{"d_model": 384, "n_experts": 16, "d_shared_expert": 0, "vocab_size": 8192, "norm": "rmsnorm", "norm_place": "pre", "decay_fraction": 0.623}
Below are experts of layer 5 (counted from 0) of a mixture-of-experts language model. Rows are named up (a neuron's input weights, with its number) and show model dimensions 192-239. Each number is 500 + 50 x the weight over its row's rms, rounded and kept within 0 to 999. Numbers have three digits each.
Before each expert's rows: "mostly gets" lists some tokens that are sent to it at least half of the time; "comes after" lists some tokens at least twice as common just before its tokens as in all text. This comes from a sample of Wikipedia text that the model never trained on. Tokens count by the router's weight.

# expert 8
mostly gets: " −", "·", " —", " Pts", " +", " SCO"
comes after: " ", " |", "1", ";", "2", " ("
up0:601540371441503476563473493382546502530536522470474656529551471449473442561493435495607516555519442529461450384479499484550494489499512437454498
up1:393494488464463544417428588468454581509500433499529480521494483481426469452447528478551455442399491481516509517472488513561510521505542555482471
up2:567502510493501469617520509600509470584558511409444488550514543477497497532539540506523453520473336463392492397423430472581554539482453511614487
up3:525486499469526461522591506527579436522617566465442534609478467455470431508600583516528469544418442501518420424547561552522522538509550460575506
up4:514457462483546441499491538462480497455516436478528435358531507519468603500376459495482574510507494516459460346594542437487476507552441557518528
up5:487495452466464456541493494389428575523408554565507581460549557531535425446514567445519434476551490469462446459504487530482505506414489591520507
up6:449531541488480511474449491491474549479482467459571508501476486543490455503563496507569497476498492522515529513403498512532538545569477479556541
up7:462535463459469508440522601491508485456468550424468539482523586506507525509556439571486597523356490533542628526484557439539562509508487482436522
up8:521409469470557539490487471475487499558460489447535536450489442525498488516509552401482446499612541460452444465578510514499542513520581546497528
up9:420450471530532500468446451499417482540507476525394495545494523532505519530497587512589505450450468457533575528446524526572517515479504478478421
up10:489557588464573606462439487519437477487474481470537474434467508470528556596495487493489422412603565479502443491555405513501447597504460495525499
up11:565462489625422471527440394512553566496584470470392472464529521511498559527536505477501528493474438478470519516547454517510523560517405564610493
up12:542435542571545548508503540468521553444431528452551599417472505514535454423544542471497447467511492533499439494596530557504485496475513530591520
up13:384476535477513498539463532487488553550524475512525499539477440573487508486455483549559565477544484461502529535456607621544503442485604519433421
up14:457476510543532501517455416524580442565618474430512520523471513490458522506458459454489546466420424441426409434533548460504533528518441457534508
up15:443534524594478476472425549491470535482549423500582551567519540570450510509577404498508487478361511470502601530524539530524499479433495534524446
up16:425534518473505506451555474445440495534481532567459523494451517514511443544595506509512413444447461498479488435487440498509466541505483496516476
up17:491544408368495517530530542500400504504483481503481553573548540470543539552462492515498535471445480504445507436485505524529508558396570492526496
up18:463500512489506503580450520473533524487480488591537547478487536499471518435485428451471553483369509535390364461524441518568510513414498611532412
up19:483459525492438469520469508418538506571484517502467589462534495534473506493493463480518405473581460503469470418454454418583492532496457471612484
up20:484476567508366486502460569482386508469566457554602475434503527475495499489511530576499538471519524566529553547370507385539524537440553545500509
up21:522522519522391538574490430479527595524525560484485474571484550481529464506478518534425542449412512477477430494543466506504547526540443529684584
up22:396505470530491499537434526423525520560451496518451487540469515553519482535497529491569489428462449455456493380434546517571479543459570550462424

# expert 7
mostly gets: " con", " be", " un", " dis", " pre", "cor"
comes after: " ", " re", " a", " de", " to", " con"
up0:595569480594440422463461481416459507524518538505493427520494469512541550494458508432432508404463456369461455515511459386420522580513475511522507
up1:500504529479462537603527507443515427431491513524527524506538650562460430502534509452492443451458560472432436492455428545431587481417546475527500
up2:489581492535459516566492575527479462509516494356433567597529497594556537512555432462471576453511487459478577471494488427516402559474497533563485
up3:443568512481434453468459512447451494546495402576477352451457516540653511428512589493451511476489327564498385468602542541521413589615448516427378
up4:488468505570490487527542533509481554463493479455440461505399538479561445542454499412461501538550467509562515508483586513484452551525439507580494
up5:587474584582356570586460504525519502498480554492490503575471433499513572557548449476468425463432411565536441470554456420511484519571490452455590
up6:502523476537447518490461413456562595581576539535482484470530441475545475592406523388514492429465504414464485402523398506520571477450412516471522
up7:410470499472523520495464501484530522621473541479436540549466513532579521512463478522554455593489522465482581453490663515488502536540519540529492
up8:438566529490545475466482556542557509618441573475422495467507399455481410453547511495452536513493464498557467456534545481515403543494516511464445
up9:495517503474530461468409446478479421424416517471510560592474600511535473550546478368457513424570530576394495525525424496499499498462574457499510
up10:536542466539507525454460446537373526531555498481597475475460567539540464488507515517488485522436505511483542552493451472541478498426528544453466
up11:410504491508502530517477463498450572417505534570517490377397497528489499496543517534523421454547452459512489513497501456475481511526490545542520
up12:461459512529580475508548535480484516475511453593560529488529530526496580485496519514411456542455432428419415535443476454526556467489552503574503
up13:481426463471471468559425582562494572601550529615488571497499496507521510467505571531497508528466462493475514489537454468549535533490520535534492
up14:452461449446515434453492595541604513507541527410468528504540457521494451564493477560493582524512535409582545551394451497542530500401414480496540
up15:400508408505464500581467555580512513599526560560572515462419508467511503519550546543511455432482429502579545494481558489632472466436529523505480
up16:427429504436438541519531540497403585526372531446550574529457526468534467486520518505452572473512553495468537481629527456436633526503506592541529
up17:468538466475491434458472520453526375487498466540544409373444506470562433446559443503473429533464475513426437558475547573539497482529467514597550
up18:503540435532444473493515538527514515448554536517527506579544448474583345547480554461551508510489526521473467392458589513486481493470543443466505
up19:523357467503423487469505534504523587514530544510512481568414465563515591384521432453460639493457558556447466441508583560476446537461491545522536
up20:535592415514532514513451426513465618472478425542593474482512437510512546624516491485567486544459520486507571441456369476471475540426562569454494
up21:519452544499499526545544525457473585494504535417596505416471484566532449453371440482496506524554527543473515439531606454460462546490473582522444
up22:535501457520496514468447443492427542488619501437508486480508650553488468530594480522461510553487459496425438492515566500433468532383408474551502

# expert 6
mostly gets: " A", " S", " B", " C", " W", " P"
comes after: " |", "-", ":", " of", " (", "|"
up0:496429514520484475449472546491525572555477587520500494472432573497466510518464514456569466512495518444480624428475604526456494559503478505513528
up1:569490475496458457508555526405548521530448519586520449513415537562562502392481494469513348460477538591441524398475478522547507576499541525492451
up2:437504459404521508563471395472541596446502525475561490570554471486453523511459526517464434538470504520449498460640449539441445546571479454516551
up3:454529501559510479477433530416529502572536527411352497555478438479501562565439515434446446518606513402610425454554533470448442495563519506478532
up4:544450570546475442505489572517556553490499524426525564472450554514468561442428462533447482452449514521507391511497564444507466563582432483509587
up5:542523489492531519517586605556555550512488417549538517528423541557591424453475521475553561597419506513544521386504560458538523455477490628497521
up6:543468423448491429541466426416486502457533498441528458524460523473565444507555597548507471466428470581660420451506524478605559518464525526477523
up7:517485489509457576426461608576414591552430481467457485469489475515622523528519431539496445542432483509648529498490444395519528522528549513527477
up8:467513567476517556497443551508542574479432592482455516484443421541510409489529483509501619543571508483461545444535444511418412505529456543462519
up9:498469393545478542490465620549439514462484499481480449432488553516555485454534452501497581578598490499478451447509549432528493526453483524542449
up10:475478567515507513483479457481530523536469512444462501499547524466463486477465478368410478481524529475459549483545517450484431555507511486479502
up11:480462583508501493498511585460599582463443513615546559451449519509546446467565522495628536466518527433526519582567436538438441431511492553510525
up12:494481360492469491457439436466520517517505466500478499499578430476424509623472532541429536473548519525446521518472473521448553500507410522464549
up13:449488479555508578461476507570396458454483412544390511465495548510562518459518528571474467495522450570436555573412486470532478569480494427449528
up14:584564542488483483544503536573474546500529456394566444557533532510577485545580452468495472477539532501558560483483519553427455481508483455465571
up15:484403444469470476475514499365558481510512554467478444461473380461440577450514470552576438509542471517574556497476532441566415563519536556460469
up16:487483501584428488467493575532548531482448451483348491459494544599419499561543521487420440540387472520454510433538473404554579524488447549550605
up17:464433429502480474515402529510495474548539570517413485433506460464561491591415574520559447492580538467582452475540630536523510463483499461452490
up18:502467362460440536511499473534528451462463495586544560451475540561477489494474493523489538557460482549335521472474525444486444464438610498395475
up19:463439447514412463487423431445515486545520579586434368484529479467524570527484483540479432480538491461470509420541438492422435518520526475467409
up20:548464460592488520448515491527496572487492503495401467471487628520462535452464488467511528533474558556474499477488567499476482532507460522480515
up21:504491475450539523556419494445511476431439514512489528519467532492504449538434478546541494572507612479465483468493560566437552506507584476476455
up22:476519494579408474421535489491522482449531517537531487499504478583579455552569536561620453583549510611475498503508546633577491498511566478485495

# expert 4
mostly gets: "\n", "==", " \"", "===", " ==", "\""
comes after: "\n", ".", " |", ")", "==", " ="
up0:400539471554441498478400484494572491580544519408409521499523487499537493548489459502467509488533432514565550504481381483521395500566575581541366
up1:456495509536435445551465440379472538459596598472476499504474551478367585483493505551477489538499550504427520557473404454549474449507454411569458
up2:507460519470534475595529517522500557518495517469459560462580514519490545473479439548530472471396515554482532460523484504498477580579427615543446
up3:413471441479492487484582551479518539471575568434532522415500509532485533525503606621515450595457473512563515477546491525533529489535419504522503
up4:543442500510443558470432561506388555504540568531504516553508553561581514432463435466459584451528473506385525383475550477538542542529443502494484
up5:471586481455472472567539511506589546477570508498529555541564559478621549557579567539505500557453444505521528449560538488523526502541539469558663
up6:392565499525505488474445441503545456580437510424486407470416491511505531464497550507587402400549533489494463476541509536513420461505496400508474
up7:482585546503584460595535458488570509577384517495477527461505437485409466640501554522479493518533546466460451451524441467524548507454512495456473
up8:444530490459531493495407514462441480533416440448577557396476518543490511489471518481571505435515503462533447519472509530524514521489499465490539
up9:413513484448465433580500594448556480508455521503478636585490508585486537500590550520467560632544402484539396433513478552597462486501391553486501
up10:406458525573410542468504548453441526474459452525524556512462556528478436550503574453547451490543508553530535536489469449505535565478437525472450
up11:347506497509512466503439552480515602431506515497525502428451538591469488431451404524523453468420577556476522528464575466515474525446490598560480
up12:420364460509479519464537589551444590429468518526507473566582451540460521514538476528569477553524500550492503503564479496545499544477554558551456
up13:523448552478510503449568467522498477587364558488426457439615468491580546536445524516586520463498493494491516521480512470501515562469473430466445
up14:530494454523458531481519532524503497527490490541459439520467561552470579529548461437459570514481595477522512446577522462508498559471442490509532
up15:469494444477562536516545447493474528447484540520553593488555471565457403526593500415448444518487590513473470455571494547528531511574536528566565
up16:480452459435562485498512539498481462512490467561579502487492517546541426513484412528461502464505558495514534500438490541487525452478584528482535
up17:395475431433501507368465593495518566412574497476449582464477579535453533515560494546493467535490513529546434479439517508587479488536556482559610
up18:433473515476442478499501544534526542412495535559472534435463555521485493478489435542494521504381586534442482392444539446497519531413461503594430
up19:444403460480537480435444462490484636436515503543495576457433453539401603515570569493424559604500496526432454629480461472536491454449526511506415
up20:426446530464549528585497540474413532593433602496532497489519484485574570519505521475553509529668456515564447571506411585507482437481492538490403
up21:405482436481463481544463409463633578582470479525464496462453417539429547497493464386505556600478588517420521420478437493535473465414589653586413
up22:435538523506441488501355429401487519527346591489501476558527545553380596513510559394451504515497586478462449457489484460479479530467413616531492

# expert 3
mostly gets: " to", "|", " by", " for", " as", " in"
comes after: "\n", "ed", " due", " known", "\"", " Born"
up0:587543530524477492478471541498453589559453500504460462570450464537552534518545503507498427529528538467561422445463553439496509578522515512461480
up1:520492497459454502475538459480414454578498539489555557595499590532486534534553543577439525569479516453444517510524564547511365526429458414388470
up2:521432456568507518462403508464542534472492515406496497331430464505511528615501565508454479571520470485515521390477516339508606495470437481588480
up3:491476425463453465446359547509553515456537548414527460495543518605582500515570490452513546564515462587531540491511501502546498592503459420429457
up4:427508453489476553536520478519474487494420552517506436482549468487447477482517466575523475481532466496498529504530470495517447522455424489544507
up5:515472537472456494566390594629512530571498505511509443436550522497471482432549507548522476552529515506587518480534384531514448524547471467478523
up6:482416502528585550625488524509487471494571537465548495532506453467572551440552542480401565580451468494557514537444455496573478623472491484585448
up7:527417434542552488460478492517450461448542500520465506461495438509439476504427481548521519485469500463484443498515458528517485473491550470488516
up8:524335376529505566466577536596573530483403625444369557479429528534454492500565638519449452376458486475433468481440514490495561499434512567500414
up9:463461530599474505486522527520566559560406510508539454489483555503527510554500555515523452446490500482485576468485484470501554505425432628528427
up10:535477497478479540533451551534560561592507470491421435506451537535447562494496490533529467551503523508483458451470459445514567471555447595515441
up11:565479520524491446459506491408525523514531568462455549485573615490452477472480562554509439526412547499501410538389543490510446459485425515496485
up12:470558512409470508506475595510503499477513494440509476446426422574624550604505445591471581513558528536526497520567438486536494495517565480505436
up13:463501522511468501507494549553522567427469515513498468451393535553459533523518431455520606511550506504481507540550525495494396474497435566596573
up14:551321513494530514499551579568576482488456503525497482451479459547560479562479508463520503440538606453472503578478487566530548464397506670503414
up15:468490512363497519476520514506479516549407535540413493493647490494456546480455419569563430522409556475557481448388599496484609512486466430541459
up16:527484461482493506501506605495575612529454450570451485471385344497541492510416521585453488444535536499470498456529420486514396493559485613514471
up17:599529557508530505549480525501594510546496601497502593488413558482574525448580600437520490600524458517570377469530560525491427535517483459461559
up18:374510493532485461449574517446530582449486574503385552500511504552523449520530501446441425465503458515577477530440553472507607493480595487458391
up19:587484430577491495570332475528476536520544454521501490481438468548584505467477514479485540587517463491491406412455507522556517476521448507574520
up20:442525587462542467553523486446532497595515521516465483565461476476646542506519560536584576536546461471541485483593497462508486561492515529516438
up21:535485505524443449489472540471513589523412498512447536481380515452499482464584506527545362507447471490569557559475456455517507543513491543499478
up22:521526464432485507578442537475549547470398569538489521486558536494500476554533487454593363524520483446606483498547528514506578559485574553483477

# expert 2
mostly gets: "9", "1", "2", "0", "8", "7"
comes after: " ", "1", "2", "9", "–", "0"
up0:467541486481409493491457555543558483488474511531411527458499494583472519551580503505510517524407474499510518446468518459526537569433491528510533
up1:504524438426549531466466398427503500640511601569494525540486524472502549632444502513511469365577502517447505495533422608501551469476529481458537
up2:469546489602424441450474514474515561512537419553513503441499493528477458477532634508522441450544528477509444492512524456533474522468521592442589
up3:499518488482477535448502518619500504495587519488555539553413523516489542475473495495482531506408489483466575457439492556523522487544481558471470
up4:452568429471492463556495485432586490453437478519542465429559446537501532555533458550491519475452445505600490466471465452546521535485478424502508
up5:493523437463401547499504412400546521477571538474522532445515611498555479524599621549542521527548472580515494497569502474545536486503516488496494
up6:498514470501434496497459410503506420416437479451493409563555431482463541507585392496514510485391432514452457500480554434521555521523504422623585
up7:516446546473590539435484471452390480506424556460504483534490547557516567591423467456489418553603521531486558423384505429472511497570510440493516
up8:519524427499513507459502532476511443449589490455539538562544511626498508543508548563463514508480509536461437391482591542551496533536478499493421
up9:543507409565406543540531503519596499485489514543533501477493457417539458459629552554551482461482503587518557548600533441532490486584488584570524
up10:565386473471444419433468585441504498493622516480554483410452527463445446482488486479532464506478555492441451484620472479526619477542572545606515
up11:427346657592644445499500587494508589442510446487537555488449547517490481468546522452482489477531513519496522482457466493504537601519473524567475
up12:454410530480473520501509531475491540510503495459499443493528477635431612479522543509462516515400477527505426474508554489514506545431456543601450
up13:466494543526500531545366455510551473523484530522473474516427327545526466481517526434442525409553485557534488493627529623517515511547545520486561
up14:583478616533569573555493520503505448588448485483426470477476553504512520555588508472496516442509445485453522457549449556524542527423474507542386
up15:458520400508422473517453539399584439539485469547548444447505538470505490547540548504530503431506452543558572498577505489524580470510492572451546
up16:437556572450482496518491380417548492552563423494456536477490529532586516533527455417536453413504502423478422387591505620488483552490503437473457
up17:440526553581468426481489481471448565497563506479384472551556505518439596495502513433527560439497388462492513470475557458497491572536437561615484
up18:467502459491502493561510546525501535549679601471424531451512514509575607536468551520463518501435340546549465504521487462556504443547502447425552
up19:507498491400525607554515487505410425422464387562621497413568454491535500500466488524504538512464542492468468483489582431526537506503489466583512
up20:437463502565504472423469504479424543545515497471426466567482557498459570534465479481608452535472497522500493582459598555506479516563447409490644
up21:536452481427429486437522515510520643515484466499510586397432527488563468505457492444543544533485470483518557525453452515540535494497520547500485
up22:566498441550480523471519554477537563494544568496437488604468519578523545498515519506418553455523387556487465513446473432526502438502449506442443

# expert 0
mostly gets: " of", " from", " on", " for", " to", " into"
comes after: " of", " in", " to", " from", " at", " on"
up0:383552570465538456518545510531448462454527584456561417464560508427495588496501461467414474456401415467613489437563456510498542502516446562556521
up1:563501508417436462602473482465466525486470469563588526557495459629389428533473566498500537543549518480482476422587435516521567485485479518510401
up2:486530446561481497491512599489569471494508514516494533492487551489671492445520436477507514494401468519431503546435489521531589491515429553470501
up3:390472536421378520455527492445470497559529501491534492524560611510519527428480421529495507481547500495493504568499477456528521515547497516487530
up4:453517551520547543500513588481459472524456429494537523506494584522515472567542480468559520581428503513518541421552490515534537508480523550450473
up5:544458422465550521517426486532523540464563489435423490493488437511558496492545511498495541518539501520573449457440482448537526544466345518588550
up6:584448456505445540491499508374475521526505552477440440411355436529595526443467503462491493488561480566503553474474553501543478467561438506542591
up7:478448570518613450519471507535510551603542508547495484406523466458516476517498451601480434610494458589486456447483422511541521502530494484423465
up8:491521510505484490471352556460454515383462506486478401521591466452574576583458524461563556414463376533510544428487522504512409548600462473602531
up9:510499444473530533514534545467586525510531387462487434480539518433647450493363440563555592531488556540472451405494413529524550553460485537609511
up10:531330516462426457500495523509521558531485555501458489464496507562492471450502390566540472471464440613454573465466464517554491522491497511553526
up11:491429536358574523551476441469511487556510551491537435515484549523528442493360572502451470579405492517486401360488496425491521536529515520509493
up12:478547460488526483512587524434507514486446444527471503502461531543588511507516490479487551479445506468493491493542443419550597519447545548544489
up13:427520528483620450483541482367438516519457509547444463531607416486544606529510435497426496493534521532467505475449543498503508515454473468478559
up14:434423549459553497511508525524499478527451524569543404492486371469506490463485440535546579474496516614526543528455444523488486565571488569542604
up15:545489410485525492571446540495492570535540473520399528491505532601456506473474501520558508496525483539482542460485471488510506508462470589556509
up16:510505490536447491561505584510466566535470505465463476556466563532469523488495438489426488514417508528505489530470519437557461507503407607513456
up17:535561459587448508496485502523479546479419561468410486538473556533479488562504463501592544433428560480455505471482518492517464511499348540500470
up18:491492510527568493556473566500478477514571480424532384411476463478432583482535518434517518461520471474534535512530369476485454542460487479618435
up19:446531447526477564467522464418440536437505486458542469472481536505556427493478531515461532448496364451527510493434546496510531474437446388446445
up20:496476464520491382545484500450552544574453543564508477542456502479569471468548467513542486434491491476435408550481532484564448502515489557525540
up21:446512508496384468566520467510440501521502535443464505502430535548548543542579581521434530569554455542566532477607496453534581476449566429462510
up22:520418476475477564491463490440497498478495541471500574457432479523452470529508522616505476509505474526498516523446511476570449591536486463501559

# expert 11
mostly gets: " a", " an", " more", " other", " his", " him"
comes after: " of", " the", " for", " with", " as", " to"
up0:539484516510436503492424457436447603499492419590536464429512501537525599499496520418526468567477464500498502502483484475538573624597515586532474
up1:470516552426528442473498439477454453671438549603454507622569523444422580504434468439590481519536541515468511521516537473479582517509482534534548
up2:535405509567546451497407496497494480488509538445515510414511461480565592462473516462520368437550493513583545519455451438529383493500440469564484
up3:484482443433550549553422502540497495392459429532428512432462473486491498609498445432553562479467492450493510527459502493583476552526506432626463
up4:447499443439535467573451454517555485548440367459487478412460489422478559501442528547497508449448470441444549441566404497499461582585447502530511
up5:568455551508453499448455569503516528379399508508536483502538511670563477514446535504484448492439558553531521520395578554529591502480478585458583
up6:480582516595509477511442506536545530420533495495541466506498501518448463549457513554480506450523552427460474516484540525613401597457504555562559
up7:445435488563470544490461473511495539567463528487436512591476433470419564616424522398494558532468531531479485539458482473503503515467457570645622
up8:503516429490477507461584467528507492438445466491482476593478482561467511521453571485488514527513564482450487514522497569533572540619470428539654
up9:470535537559394511586425445433577509502446538575458451492479478533450459502517451576465530573557623498452487520506556504517567526470499478446570
up10:478490505564511539431608526449454601453386527496524543402427493593504593561462585500543500535458494439483489494380441487550436462481448558499365
up11:529480560510524543556390540500541465566412540477505489459466486456456548540467460391481521508492466477539529476450443469547509489598516549562497
up12:452603588422435496523406518505463507495504517640530579475427527567471522510535429498497506393440567514531602472471453465489515546528484571462527
up13:440427460508526501451438508491526543405449494502396443520518464566526473504549458585451582542465504533509501454420514518550538540484524531495513
up14:464497522470512531523489523498416519418505578594514534534430548559551460449526563541542460539493505556509452417435593481501540460490520563534450
up15:501537465506536511518472417475529559618444571559461440592536464485554545574482566440510554456492523503477528476481532532494493532381511605450412
up16:396576561527580546455521528471478501463511503497519571494474554614512506473601518519509495534490447523485513410485513586511418556476519432441488
up17:402491442423510496535526616432475571435435474630524527482433526507485495406464404566479570522507517610611492499432530446497536491464558554489477
up18:549462578482431488590560452530490486513467485511575443471488519479453608466511531456504610446468533442466503502644522488528439549521504514486592
up19:550483496413422459495477527480458502493541571514504543500504554507547491608561535481528376532479389529469628434406441451554433500419386473494411
up20:555456467567488520489517524519496471496501580419462503579569436506472466473494576499517441529477452497480537422461533446527458561486432533502432
up21:461458521449543494501592471436537594566518492529485533577520463575507459426447479522489455562526503517444460485527506541479530483505527497495472
up22:395513347431421509496408450471528544506436472579472412463554462516479554577534499511483559483484438498524503418542530471556608531502534478446449

# expert 5
mostly gets: ",", " and", " which", "),", " that", ")."
comes after: ",", "s", "es", "\"", "ers", " However"
up0:522535474548458513516489475474500551474531509366539496405438501501529500529451539484556476518520488526447499526448479490497410512632498523557579
up1:500503466459480492567411592569533495555534603482526535483502392480561520459582457455515555488474535540450504393543534515528425475477557520506368
up2:539370513511514453430566546487553528487546550535391555493496528571486558489533459470478512538466479498507459466423482471532503530444510512542561
up3:419456468524507425439540495440477551514479530393490452564597490558532497555507478539474583616447432497468522490507458509534551555454469489590489
up4:421453518635504524499559496511494530485504488435544527596490538637493464549526441560513517524520467501438416500553569462501567527368479499489464
up5:498446492563560521581501593550515614471563531457475516460530464547533479512460527395407480627447441565488476432475461492524437589449509507525419
up6:363573515556481474475500591503587552503495491475472494518532420533552523529534441516483475415468430540545482544505332436512479620594469495516524
up7:585542504469455542538475578482521442495511591539547403414531489518489534523541492524451516526571556534517464489522451445520456496470454478449569
up8:519495488526432549575620456510548531563479505542535519468483570582541513529460507475549525531505444521467545481481445559533474496460535537508608
up9:534519483434482475599501521532441498510474533488529534391486396542536561530491432515504618472428520565551554512487476500540432576495476517519545
up10:480380480500442445491437490441451522468470564507498505451490495532504515466514461475477466521458400560435439497577604571526605503560470532457412
up11:487568504467493483561534390468600547529476475512503514475505416475505523580470495590538600492419509513388481424468433507562495471516522490548466
up12:519429540561475542478428539521495525452422476427532428451482453495584518514494501387473584514501484487482459478488455557498551535508587524520336
up13:570498458512443473510531500553523464518496470481487402596517536569521566511530437589480500512556564543412461485534454517526539485378448572533481
up14:455460399499536415549424548524464523532474453610461543394528522497466478518442544541490592510402529457469453517383419359529451543391471484510434
up15:589439493574505497581520521571466469502473666531472520552537472570475492511559500518468536560531517522416429449577473501530495460356531572516479
up16:546512498586474445528540538503551500450545566466483532555482521559483540618621541450414564514440534480510487516537467425536515486408419424549562
up17:588449497455507484431455546508484437486532573489406453463544506495518557479523522484426480470411481498472481493357483508502486494556487486513575
up18:362580475487453502391458557528595528421426483480541473503536410561491443624573514549585452433484477544594524509546519516551543489515489470469456
up19:425550528558500508525416466438528533466440483432532543565436477565513544491520539447505493442559296522541525457484542585539553649553475528496479
up20:409443483485520452531539518444568432529532495545515533541475487550484462521527585510556565621557643607501447447568498509517488558441530410553552
up21:466478499494423508548469481470533486435517472533516537445498537524509516475477451504443505553573518523448442534505576575498532486585525479520621
up22:558493492529552455527438417439498606450463555477481614536513592539583491510497452534534494582505487569445447466405564477540633462476481462615511

# expert 1
mostly gets: "′", "″", "°", " km", "---|---|---|---|", " cm"
comes after: "0", "9", "2", "1", "7", "8"
up0:462452643522428446519452557493535547409541633500488496376405552468478522503548439471522433497445534530577589454539552426518510523492496601505550
up1:464537436521372453495484564472444511454481494589441507494517548533476437552533444517514447476459535589515494394528497516537513619451467616486510
up2:520519458455489466424519586528518444447550458447435541530511569526487472518494393469519510540481575513478491492466440602561496578481555578580512
up3:397530511428485491486447483457574459513426468580460483408485517502534510500433467465508431347588454468480471508525486456507509546572461493502531
up4:531544526571533446478455548517501513550468491507463464497448419528500467533476513390489506479428482529456473439500406423537519503480517456467419
up5:452507419382481541561545484431414526415465508481461531567568530599515524511438444501488597549571444476433494517509521542507519502466560499515410
up6:523437452516480534412454503506496525533450572464470450570450532512529439507592487453480417478553522499551530487522531464523483482482488572489541
up7:469458495510563531481576512443552510518459518477540456493489478492524516482497503417462557468540460504466475554567417516494525547426446587551373
up8:473510478493514435515506475528491560496518465506499432529489511494505448529485562488480511480517486550393378518465463594567537517454460467506425
up9:467573430420522482474470452537433401538424499471475473488504527430466525525463535522472474509497530402426472469459459468495515451478435362495473
up10:495490458577419503467507497458547499506508577427445468484471485499516521471500476527515460441448506518483503514492564436532480569512397470600612
up11:468457565490540508494526536522521483531445531486547441446474448529497508552455471421477556445491578447516473416501428578509503446382493620443453
up12:458509435479408504430472481492513587549529505463389433431471434544472468558468607547519586421472529564480528528530516452533480501466476511585461
up13:503549421494397519365506625515596611480500443510328470542478498548576483514477528468509471436538464606500440366536592485510570557582493446527557
up14:397612496474536435473588521470552518445465512469416586574578576504490541520472490591551458494469455500510460390514530516556457632457406597451514
up15:501531486482456449534469504402541518532516567464415585495471501478465448531425464523451453572462506562549460555508478604496476547543420516533581
up16:504498412486314499480576549478388486506514565388462477458550386492457551515430530539532518556507474511495504487557520506518472475539592498477536
up17:503552473489510454528481443503469511617477534506366496400515553529549619545611558576550500462615384522553474521483457480569457506551450434462460
up18:500483466512504538510446578498550523536475519501510580454519436559322500589487565472535584551418457472434411528524508479525579502405534536480459
up19:501484502449516479524475415376432560547407421570482573502505491452365452559452500410540497500538471453453449487520469582505529514464505498547411
up20:393529446541416500446406484517486531449551470487480432453541532549493529534454581498459513431553417524523460439533517460517520541563487516568552
up21:416434522457442495438489552433429626499417573562400487448454485520401537526480553432494465457483416510497571529473460420502500526414485568471511
up22:503477546501443480558522439369541546554426500620480499460481478561411526532413490497448540484440448482439466424479449471531530530448537492472436